Weights of a small mixture-of-experts language model, trained from scratch on English Wikipedia.
Experts: 24 experts in each of 9 layers, 128 ReGLU neurons an expert, 2 picks a token, a softmax router.
Below are experts of layer 7 (counted from 0) of a mixture-of-experts language model. Rows are named router (the router's row for the expert) and show model dimensions 256-383. Each number is 500 + 25 x the weight over its row's rms, rounded and kept within 0 to 999. Numbers have three digits each.
After each expert's rows: a language model's description of what the expert responds to. This comes from a sample of Wikipedia text that the model never trained on.

# expert 6
router:504481470494525501519517534534563477468535493475513459507526471488498530514491468516435494502494501527468487536512508509558484535496480531524488477559489547488503532506545542493524497485499502483510466472477521481447548508444476471496445531491551465526510496514476457500504484512506532519476520520494522487505510514508532477527515496521457502534536492512468548492516529482524486466460
Sentence-initial subject pronouns such as He and she, hyphens inside names (Afu-Ra), and prefix pieces like Re, De, un.

# expert 4
router:511484533481509499535484513448502495519494518520466531535515498522549486484514506518541443528501467499501511479527461494514502419500513501521520497567492518535511460540475510473495453523500498508476475499480515524495478478501526492482549458494452471490529537508530460470520495524505484550515498493528502546469537519507513506513562513498518490475482514484473476512515478499492487533472
Last word of a proper name for a place or organization, such as School, station, Museum, Street, or a city ending.

# expert 7
router:452528470566526511478491528477489476512505525518494493510515483539516495522485517501467526473493504500517515489490480500505498513498471486505489486539478546492508499449553476511473544485475515519481498522532516462515495453502503504515482510515503489475517530524440501481470481505493485489525531523482514534513535504515562483459496500492509523514510488510506469503473499482514537495456
The articles a and an in prose, and numbers, blanks and headers inside tables of election results, sports statistics and coordinates.

# expert 22
router:466528486522534460484524515530469488513509522485492524573498462484525519513500536481510518497481516514513506507526494560448472510496488518489521468490477516487522480545492486494445502531487469524537513495477512453495512476456506491540498483491496461532491494487558548508488516561519476506492490478538474468490506483520509495507503421539467521488495511468470479537497465517500482503507
Sentence-final periods, closing parentheses and == heading markers, plus decimal points in numbers and years ending table cells.

# expert 3
router:492491477503481517466460518470453515519482431501524544481492505535543508536536516485491517496505462498508492489559501502515508539515500499471529520493485532501482524528495516502494499505471565530503479481467507506494487501537516453509489466493536529530488513433516468490499489520525523466533484476533501518494533513492492483518484516508520472449508523486456474501521513535508526546447
Dashes, colons and line breaks opening infobox or taxonomy fields, plus field names like Genus, Species, Elevation, Preceded.

# expert 19
router:554535535511510500529451482499497498474491528556488497541477507486492503430526524499490527500540496500493499527547523533506479522520503536506482482483514468500483508501505493526519520494488507479502467476527517480489493562531530469535537494490542542567468504477490531510516521507503521518494537492502479484523466531479522505456483487509467512514520486492500504482545498495523498525515
Prepositions and linking verbs in mid-sentence prose, mainly of, in, at, for, from, was, became, before a noun phrase.

# expert 12
router:508517473492531473502451511524488461547514491479522534485489494460531523491517513496462465527531513532511516494475508498522505506472535482482532501532521503454540535515493508476514479502523503476485506549562477527492481526524494524496530478521521512468474529473476499479462514459538498515508501466496550465519489496482479524554529468501458476546501505482492508540516490482515485522573
Table pipes and separator rows, especially at row starts in sports and stats tables, plus the, The, In, During.

# expert 9
router:522502533502490471517502506517553556505502471521507533502501546491449467512483533492459510534504477495494463490530531461459496515501483498501476533539471509561459498535464502461475548505484555473511522497512496490462486544508460465525506500506461499486476495470543496471511467481499464497492471522573503486518503509527529523525506495535531448569512475503486522434468518493514501506558
Verbs and participles after was, to or and, such as used, located, built, announced, and -ed or -ing endings.

# expert 11
router:483514484476477488465473458484502520545480449499498538505458491473519562465543468494528483475506499507497496457471506505476525469478513538447498566481499491517485514501483462486466481438499488512542516511528481459504526502531502516488494521478532519544502519458549570493534474551461512472512525499514509507482465515464482477513507525472537486526492495487500524510469519524470481532539
Commas, pipes, list dashes and = heading marks separating list or table entries, plus titled, named, and years followed by commas.

# expert 2
router:457470524525475492524508464521503474488508456483470496531498498577487451476522480466496507505472516493521460549492511539476524491491538489530541484460458468481506503458491484506522454526499522509498515462521510479525507530489541487529511471515526488491503488536527502513424487487511492509501489463514511479499503510472488524517454491506512488473514495526518511527464483536495511479465
Line breaks ending table rows or list items, plus inner pieces of longer words, such as test-i-monial, ign-i-tion, res-ci-ssion.

# expert 16
router:506524511496502503496482512497527466443495462509528522505492504447548505522491497466509501492512495509452513536480508515498477481494477470484528522493545506506512512520484496511483519493508501510476540526492498537507495452506550529480482509533497509457512482550446549497515484499452499502512514487537523497497535496493503473534534496509466525497483485518524508518500505498500482496527
Commas, and, but and hyphens joining clauses in sports biographies and match reports, such as second-half, 6–0, scoring.

# expert 10
router:468503500496505496457492486488522544503526557466444488504473501492520493525536470484506546485489507440484524443520499468533526496506484466517486539482472491493514526500466555514526500520534499470513515564396503480463518532503461501511546506509539526506455479450515476487447431500469473526500497521485532512499513480484421568456471503535499492547500492481502551480490495510478522499511
Present-tense verbs like is, are, has, located, plus inner stems of technical words, such as cham-fer-ed, invad-ing.

# expert 21
router:494531526507543514460526491504536462494484520526458550491477486526459477487513536516486482549480493504517485482493483506527501514493498513553487488477505498479539470500498544480494484508481501503510475509512481513534499480488516488479513455506501506548523468511484480496551484511528462509499449500506467514472524498490490493515489492523543502490531493515476515526472537538515529524492
Pipes between numbers in results tables, and to or modal verbs like would, can, may, will before a verb.

# expert 1
router:514468479469499484494494503489470553519545493485520419504513457477515508511487509548507460495510494510516548494491459515532548502479560483511477505512512502508498510490479444510482513506464503500514478461446504527500484496540507533491495480477485475520507504497506477494480536482473508489473468480577513508514517510511509501497506477448534477554514492484489486489519457493500506552502
Determiners like the, its, his, their, and adjectives right after them, such as first, same, original, top, political.

# expert 18
router:522455500494492507542481478476493501483516503526513508507512481494469486526482518480576519490511524483516530519509526546485480463481479476497510523522532479550540500513514462500509490531488484512463486445505488520482469504517463547475515508530483478479502517519515512500528543491537499479512518485449454543506519500494508492492521493484498495442481525533494502526512524495479483494504
Possessive apostrophes after names (Televisa's) and capital letters inside acronyms or call signs, such as KCOE and LLYWELYN.

# expert 8
router:532477527494556482518487472520553530497464467463469510495514522526485554458500469520530490492464477436460493467509474532495437470492515547529503468516487511487529515555465474518540480538519502478476498495463485486505515486525528446500539520499517511509516491481570483507539473520480512517495513494534467525531500515513503470509511527522492511493565483509506493543500502501504497491499
Middle and final pieces of non-English personal and place names, mostly surnames such as Naka-ta, Mun-te-an, Van Nuy-s.

# expert 14
router:487501519511495493482498540523493473501464503468448535512526490491498521489508544484515527490547497494510516485481530489505492506499471506505472452533507514485491482517498510505533481486530535503493491525486544522507523486521566462511467471527463561498472503503488541459459475525525460529496489519483490488455465532496517505457530535525463500494469489440511456525538448515527468469512
Numerals such as day numbers, ages, years, measurements and table stats, such as 46, 23 October, aged 82.

# expert 13
router:532517504483511465535500492504508514481525458486536506506490474464481484472458518514498533478511533505501523528527496510503467509542529480514497531510479485474485523457480499510539507511557464478475489452472506505520507485495528502504514564487495487481483485494516500525512496484510543520520525470470524489503482493455497494484473473569515489479542491515519492523481483485488516459513
Capitalized labels starting infobox rows or table headers, like Born, Label, Chart, See, plus word-starts and bytes of Thai or CJK text.

# expert 20
router:521464463473504535521483525516509471516479501497538496480510524540473476521529479500482487520494508502510495480494481483510506474495470556501525456469515531475491519518499504494506524490505490480526531487501469487507456444537512513501508426472519529478502472515469516495551514542502525477527482535526495520509491495506473490501474450491489440517481475527440494471489524490470498487536
Conjunctions, relative pronouns and quantifiers opening clauses, such as which, that, as, so, most, often after commas.

# expert 15
router:497503469471498511498515533529521537490488484494528456470451498478471515486468527515507517517478514513510490475461510506480526542512499511490466480508484534483505485449520516538520522487515470505466467515506486482507537524461476483515499492537541467451516482499515522469522499460520490496451531499472519515529445489462545534479488481453489495497523485509547480449506525542487512486536
Single capital letters or short first pieces starting proper names, such as St, P, B, V in place and person names.

# expert 5
router:510489541505502536547506451489480520534512519464491464523502476492506473493492489506456501509505531519514535488468503485472474500443514473486552504500493544511521468472464525456507528523461529516524492564469507454513504477534496523507543487535483506486484520518502541497527527496485522494482429500552485559489482481518499541490484472498495471468483524507505513471496503478495492500505
Month names and nationality or country words in running text and lists, such as June, September, American, British, Korean.

# expert 17
router:483500494506502453517466515518536497478466530493574475481525531485515468485493478481510542527507532517530462488486526506478544502483498510550502492495540504520518507471470528500501517499549464487515530464501547506505476510462510512528504508531479535514466480500507491528481533484518485504459513505451517533550501487498485492523478533470519488541495508527450470486503504487505483516473
Bare spaces and line breaks in tables and lists, and word-prefix pieces like re, pre, non, anti, ex, un.

# expert 23
router:487480504469478548520495484519461478516504458493542467524495550503487497500526495517496502479487483529526513496469472514465539483467496460501499489481513523549480505492497495539516519468497480500481522480555519478483527521469470517499418513545479461485511495462511494517516519475516505494557431509452481482478506521486496512491479471504498525534471505484436480496533514511478493480526
Line breaks after headings, opening parentheses and quotes, and plural people nouns or pronouns like people, children, players, it.

# expert 0
router:502478495460499469501465477468538525530490439488479559477538557506508501519478529507515488482530513462478504518504492477494527466512520486489513524460502555462529464501481486499484448531577478497467517496485502497518515491514491505540516503490529509533533542494530512471534493477518511504482543486470514487497487496500484497514478510491503503467522489486487501493511456509503490532514
First word of a person's or place name, usually a given name after a separator, such as John, Wolfgang, New (York).